From a checkpoint of a small mixture-of-experts model trained on Wikipedia: 32 experts in each of 8 layers, 176 GELU neurons an expert.
Below are experts of layer 4 (counted from 0) of a mixture-of-experts language model. Rows are named router (the router's row for the expert), down (a neuron's output weights, with its number) and show model dimensions 320-383. Each number is 500 + 40 x the weight over its row's rms, rounded and kept within 0 to 999. Numbers have three digits each.
Before each expert's rows: a language model's description of what the expert responds to. This comes from a sample of Wikipedia text that the model never trained on.

# expert 23
It responds to: Non-Latin script bytes. Byte pieces of Thai, Chinese and Japanese characters, and odd fragments of foreign or rare names such as Nagy-go-rica, Whi-stledown.
router:524421471511500451528560492500565494498529534519494428483488523493551461498531460504582487460515569503478480499570490460598559525486466458471433461531490453515497514537490462549441555519483517
down0:568527527502523508527507486512525464515489571489480482471497572473403489445384475574451577533462515507501537461510511532463461560461512475453513547477510517457556520535528496525522557527441585
down1:529465406476489540565464493505404542548489479464546473496567499477493570467539507497470490529502525488471536499458481485462529514447478477553469494485444500456519490459453555484448479530489525
down2:473520441445505421443511505478451514417537510521474509537536477527493537473455429478457446521487470514481450464524448554534498469471490472517552472448553440511465433463484428418455556589565560
down3:446501498452572476507476481549459491469527428500468463486587441520473464493527483495482457514469561562507474478535501550561547473415505484530532525556532519429564508468479473529479567516458499
down4:404510500351469440502470458487528470544485430468533492546470544499507548502463531492556493524453441473521498551558451481452523557527498462477486516507445493501470531641530504480466527454532537
down5:460520556482422465506521531443494514453519456476482485455536483471509491482542508487534521402506472468555529499486508435516535515460552480458524480448520453579494480511427541524522501526540545
down6:428459503453464523523469498513435499499511467470520503521523491527477458466452520546493505522493580566537502501550450506461545486502438478435591510546499532484481541533539485497455468519508529
down7:581425484525522551549427466509511488463492502478510458486469579560474469505493496512475551509449441535469530547473491512513496525487458452536448490478454529544489505605473491569579486488411522
down8:510452538517433472523534562521455571561497443476508537487565434468457504507493519461391475493482463510449626482515520584520542484487487549455443534468541481551620482523498477534543535486433550
down9:444502512500418425534540494504485459510507497442445424564448564467440518519528502510545459472567453469516491538528483538532468536523401532497468551542472476405471532505525528498475540539493531

# expert 20
It responds to: Articles and determiners. The word the and other determiners (his, its, their, this, a) after prepositions like of, in, to, at.
router:575481569542508523473468398445496513549478529489499476552524494539474477448489517536501482553440539525472498517514469476553519461525490488460495493422538501486484464496475498524472519492483524
down0:472490481465439480518505525524454410454445499527504526487492515479446495475525473510608564506499523488562487519562515519480465550550491411536458484551576514493498558539432461553461514538542477
down1:589577480522464532512475515483534525549530495520517469459543512456489556479540459476483529470461548498539502571455579488467517483510546394482483514521481520524469534479539529532544504535476505
down2:510501511490546480572507459510470543511510482508397489491450509590526445533459529474413471513571491472520415466517512470412550480506464542535445537457463551538498531476497471518528520559467570
down3:464581429516478463555524470455516494499492413507533484544481540430501577446556535475558534578529526523444544539495507513514403529494477511450566547528482462591536516542546514510515452477520483
down4:509457419544519494490541507504469502478475465528529466508490551485504514520496588582547502580504505499542477525507511510530467470490544461529403556486552530472550436483505426483560497475476491
down5:444625519501471574479510504533495464479451475500466466485497505523498433543470518472486501512490493493501523487491532510530459537485512519431468533453522432430533502511480474465492528558556498
down6:576612516481471476456535459392509428560480476497582457523510503598470468535510494487521504506556469505485533411450504574483463496507513490509518461454557504422498502544542467483474458494485495
down7:542474468464514475465518471532541579439493527551440505534502481495485509509474519549525521469530508486499527494506547493466437594546500455484574534527537466494524534506490466504477448504482565
down8:565504475453494474465494500408455530484496469492471450488519472525491534523430524502431508481540508555460520496585497584532532472487508473572544479522494507492541520507496510490546504509422429
down9:500529453522506571501501504506553449527508521513523446593514488515469533443451546557483504519478524493546487472513426494514569490572477471494471532503503437448408519507458542506506427477503530

# expert 4
It responds to: Indefinite article a/an. The articles a, an and A, mostly after as, is, in or with, plus lone a/la/al pieces in Latin, Romance and taxonomic names.
router:547466540481464508558499524495510532483493558474469526462472513499485489490429402583516476486510537513440472477543487442546531519490487526492436440502493481516450448473505466595499528531450461
down0:486448446529567527489507459436448458491497536479536560493499535490407574476470511554480537464516453515566517570479488493451504480537438508515484507482407461561542544469535447482545527458400529
down1:462559543475504554530534498466497462569540448464524442478533525471453470481420512446528470502509509524568452455472522505564463438496518412496436467567474539494464501534582486516496419529542514
down2:492478403489478546534476483628511557574521512494473488492491507471458480489533445547492442526479467429535520568503553540471483454532470548429497546567448480496442532453509481469505550513493464
down3:447503512469498525469449613560499380478489506569409494496537507480493500481509487516531506460456545497462462503496583425560513528502463489570483491470530424441543553433515492566464475523460535
down4:517500491526525485505432560495566456415491488425549494542539495449509532494479521513492476460460567508476523511457445522424454533486525487544575515506531492518486550498502513497515506536477505
down5:487534527467484517499515534569495521512454516526503533528455489491445492514478435441507461428542512443475460564580519464503445497474515488491537464541581523575533495464384444557511547519482574
down6:567422517515558481504434479582563441491516483541440502401506462416533475521510453448420482533547484549533535579428449551545499463484492467510540506484525532513479524483493518515411506531521570
down7:543512485451509533473554485439479482541569555509512508523491481501538449518583470486527535503488455447453552480526515486502497490498447588426449514511501512455512552530471498456518478493418483
down8:502539509484510484491371509517552486560441583492508444505586488496505409545527529621449432511501543519514512460434549459488537542528530540422443444505442526587563517483495542542583531438513473
down9:543462552484546513506617508553543422511469466433487557530553515545505534484535530512405481560518528524430479576451527497566445524470415565506514590500498486494505511525477501419513416565503551

# expert 30
It responds to: Mid-word letter pieces. Letter fragments inside rare or foreign words and names, such as garnishes, microfluidic, amygdaloid, Michelangelo, plus chemistry nouns like acid, gas.
router:532496517546490534571453510453528493475500512481436532513425505431530488513467502535497403492453555524469490514514475445519556512433483419524510487477506519536529451541462426558564502473441504
down0:475461459532488475457429500436458473490467503582499491441514506509496494573461500520525480495533497550535486528529515519478442485470507567546461521546564469510504507540546520526495547524519484
down1:559485495404536555530520536532448480500540529569465483527521462482600490480456476529532551539476552487490464480519468466478573458446486557492512519410539514498550481425492479415486535513483542
down2:473495453473543432493456579509509484498519467512508463469547484533478535487588488418389469507525459506513505503416472432492508459466533569480475489459515474507510500495423555442467510502531530
down3:457457468530459498509418519460478498474578453554529490494498500591548582602460532470464546486505461566494482573425492487455455483567496507437467498496494540417417531461500413464420466563541491
down4:527518473484568417484478473494456483493496481559511493548505514541452444539489507490489499554532505410528497461476494498438416468400525527515535525473417548499485529536571448568560425542500468
down5:549550520522522433488469509554438582532487481481467509508474517494523492496516505447568461472503486519451478503544522543545510512483451537515487490559497573498546489473534512511500424494499504
down6:477555522499516552498454504499491613503459477460490516462432429490514506484503534500537485491518596466547515504509455559534497501505451549563540443422489520475521409462441477504548479516523507
down7:467527512521508526509591485445576514504466549485553541528488519538526573502473468481477504518524469456460450479572539446467546518521447551421506472506487508528513543470561529504522437476479460
down8:449537479413495468465539474518492433562497498480480515544498517420579474565469458538561492541511509524436412468489425492484475507507444473541490472490510496523571469539484468533519529587432594
down9:513499517469547442491507571414520475459515523440572514562471503461469529497551447433492518440498464537484426497513538462503584509511418494483481440514488517554478496523469480498547493453513516

# expert 11
It responds to: Mid-word name fragments. Middle and end pieces of uncommon or foreign words and names, such as Bu-ick, Cro-hn, Anglo-Bo-er, recomp-ense.
router:528491520496536506496474451536523486522473516505504523535373540448525462480431440467517497507505514580501550478518423417560522497517476471449453518541463533441508572490491493526480513500489499
down0:494514495541426433491505560517500477545527436472531553524471436461479490564515553471573479530489490464561448543540501533536496544499465487452499439489514457543422467538495406504506460495520416
down1:531458461546453495456368537557482525520514449578499498499469462529462569498501525462478473510524535471486498532497535453481575484522613489590526497469519540559518522494485431454511531499507473
down2:442466507494506434495455519505556566504549440462529470444466505474572483459504483493511426460570502472529452453496475475512496431519501473533418523526482429480467442450510545499577501500513510
down3:509493518503428459471557536531529528467527560494482471496518523546563448506503497488529494507496486498540453485480498397543452494478387474528461486514591425558496485562506466506523510533455376
down4:477511471550519490528509434511488563502501517507434583502517521550580512482508464465472522500353414553508491490562508492511461472539556467438503537521470418496446521505578556553498494506501521
down5:485391527483469549490542517525488513510458507478507520507497470481486423527497506462520486562580493392547445471492488529464493514541536497460522479534568462534493457486523455458472483423511466
down6:512544527482514523473423474468451557508573500424468472525460427526491488531509460454454539518488491493532447539493506492471527511478541502528593504486434512553514517448465496506528433515442489
down7:524469549600497521504513465530503502523486500531445547453485493443575487489501524468510472548537505479446493511521433535479539486491452519493436441530529558549515533525507460574509497492556490
down8:486488502481477536508460560486491488453511494463472515514449528514484423515476570493480517533504481496542499502507456463530482531544508527508473560547548546489489529516426551505490512482518466
down9:488557552537538504596389536490526522499516531517490448476539502487510551540494474458465499504504517422504466507516524520490501477430534561582506477516416549510532491451460499418494484453441431

# expert 28
It responds to: Dates and States. Month names, years and the word States in United States, usually after in or the, such as September, 1899, States.
router:571472494575500411538571513513463471456523519476521455597489478526518466474491495502477474513493542489523555515516459452517507548465444471506441496507489467532436444561444464534444512464489546
down0:507498540441467544491571516463484463454614566485501543473546568472480518445457496506456540477574552463486445503528460516518483470472484455551461417550470537479431480503561475558535520508499469
down1:469538396458469526562443439480532467463471549450445531497501491572553508445585472634531446500459520452489467466476465529494539442522439490504449511505514454485520484540453557541494534533430532
down2:540547383499478522467597495511443494547461473471532452435566495472533497430481451528475473498532457539503406502519446391508547553508511510492526582524513502420489534568521529466577556529526528
down3:593492446529489471533445458530535502428449501489473511529578444515564531551483588471489464539562524546416544561447513452553473557528564453485497513489556531482510603521529498510485541491489618
down4:553474530452508504553550517509489470515438480444518585579506500503507633499462452527520520473555535542460522484508524534480514496497483423463500416494466507526487479459556532449536525497520507
down5:484507510492506482529501501506520512496423564562530496549462504531488540504567416511562531528503495584498531447500595578558522440563576513496477486487596481531522463534547434489508504544485509
down6:617525491560456516417464563454519455403497465505528485467534520524412530475589466502480475505479454518565527476505539470501481424472533540516464427480499508436443469524514462453432574495531518
down7:488523546511541525472456508538593505409446526503472438466474444463455467453469592513553514534503447520540458466495508544465508513422457436478394559544469503506472546514505447465477492507540481
down8:551459466481512470480501522503531522475479477425570484541500395489453532509497415527409579501474453589525549479568504600425511470558499515586502483542505480448478484538491459530507493528523564
down9:448508528462463479503518463581515496536474565503546509513517554577509460546545555480548416488525441541519549553472426441565473544492546503479473453563515456429526530454530520547541492464506513

# expert 3
It responds to: Capital letter pieces. Single capital letters or short uppercase pieces within acronyms, codes and designations, such as HYG, AFO, DNQ, MRT.
router:491466519524459405527492430510568552570494501480459463499433579504510435476514496516493501474494489494565546496498428451503510533528431472502511465523503473481514512564441449544529504463499524
down0:520568493393585513480528473497522528479504496524405494500463548507522542547550518526494485524473467516447456424518455512530524549527543422517490531437466487473549544449465517528513466514452485
down1:513531489441490368470534487534486460520514498451426485516486533477595501408460509424491496473500512473521463533466513579567536450468535551508567488571575559390513452426515503531512570477567535
down2:454486551511449476495416545522515473569498519531564522528517550476479565448490472564462449461540468460543502551454501488432488540483535499475495500478458586508531447498544501441509450496532446
down3:477457547427549527569510512549481506478517483493478536520468436589488463523436489492497487539488556476453447468480444466503444416470460538488494516494443490488512553478559511540434521479485523
down4:533476504534488467540482459433465512423458486495547475488464469497555493541376460469453510496447460449491506500526492434533517465516486502559512514444460507416467611457425459482490458410544546
down5:549498446562534472540499507481469499454581535489466432564514492473501520537512456543515506519514543458483491576528376483484550622530470534591463586444448550542498510514528403488521488555380424
down6:507516493560515470508419455522460469509487496477496521486463541504489499455443486466461546455571498552494439453545434561474588539570536416470594482515526520587548465470431522537477489571549563
down7:588440446510505515506513539540466492433477498495560530543448494524446492532443562527490515505443449558535496568481509479477472534526512427505439484459527506531464420522513531496474512484481506
down8:520578496439429484466509480461499545520496496482582460437582532490588466498461526493505519429502522542566544504472469466448527502516509486510484474456462511508483555451413509466522480520571488
down9:494473501587502495480503526467522583515498537436471463448577528492471460584493509460442507474444507525424548461490482560402430474532503520487479479568485504567466503463482497479520522535479527

# expert 31
It responds to: Institution name words. Capitalized words inside names of universities, governments and places, such as University, National, General, Military, County, Street.
router:557493507539512444538496428536555516544460494540492471487493487488470457452484462492432515518493515457474502555507369445491455527472444477490507533525482492435500394560493454518433508492423534
down0:561495453571490448502484460501526577449457472465493515470501504501542523510505538414511472466498482525563440448516534526503407503516469416479413530478517468458471561498575460478487486462535521
down1:412441521516505539622484522394494554488451492469466481459430424503519548469504506499470435476494503522594488443470494495560460523445502496553503585581516468565454517562476599484471476484532463
down2:545493443517444471499500474489442504551539521441527527514491501455527494499491515580560499540517529511529557506375523512495468459429535550466497479509534489591532473488505558572474535559522509
down3:521500551453409492476522598412454479498552461457466534483486445469467529519536483542455516506501525522485546487460439525566582585526479490520432514465444500517534503506407527421572484457514477
down4:508556502470488551483446479443512485506439461451508519534515583506505490484502519592536497596524524489480444540453434477489531542518540508466443488481473536531527395475554460494438560509521477
down5:541486535495529509438470500506527520463504482492442435451507540441474504464538516531511528441516496459505488452493569485437438594451591542482565553495462514513497462552497456524497513586509570
down6:533492468517496433448502505588481531568507432545500572438584574477483508522520454435468456545549526529561486571547498520519475500484473518501494534495500429490490419451498508473534564510475535
down7:555523539446500550501473558476512454607557418491481570477459545558554560479461467544478455551503435477442451487517517467535513462474452576452453505567542565493516456494486490563571447546540529
down8:436495548514510522452527449581518479544471432523485480595561543455523498543462519503460562528469478496507580586517498377537477462450486517484535604606461483461458508567544578462520465509512532
down9:500529482531525456470508561504440489492434457537448525532491496460494570476502484472422511489441506473536433577507417484441532532524578515554462488495531510478506539510460500562479555509428549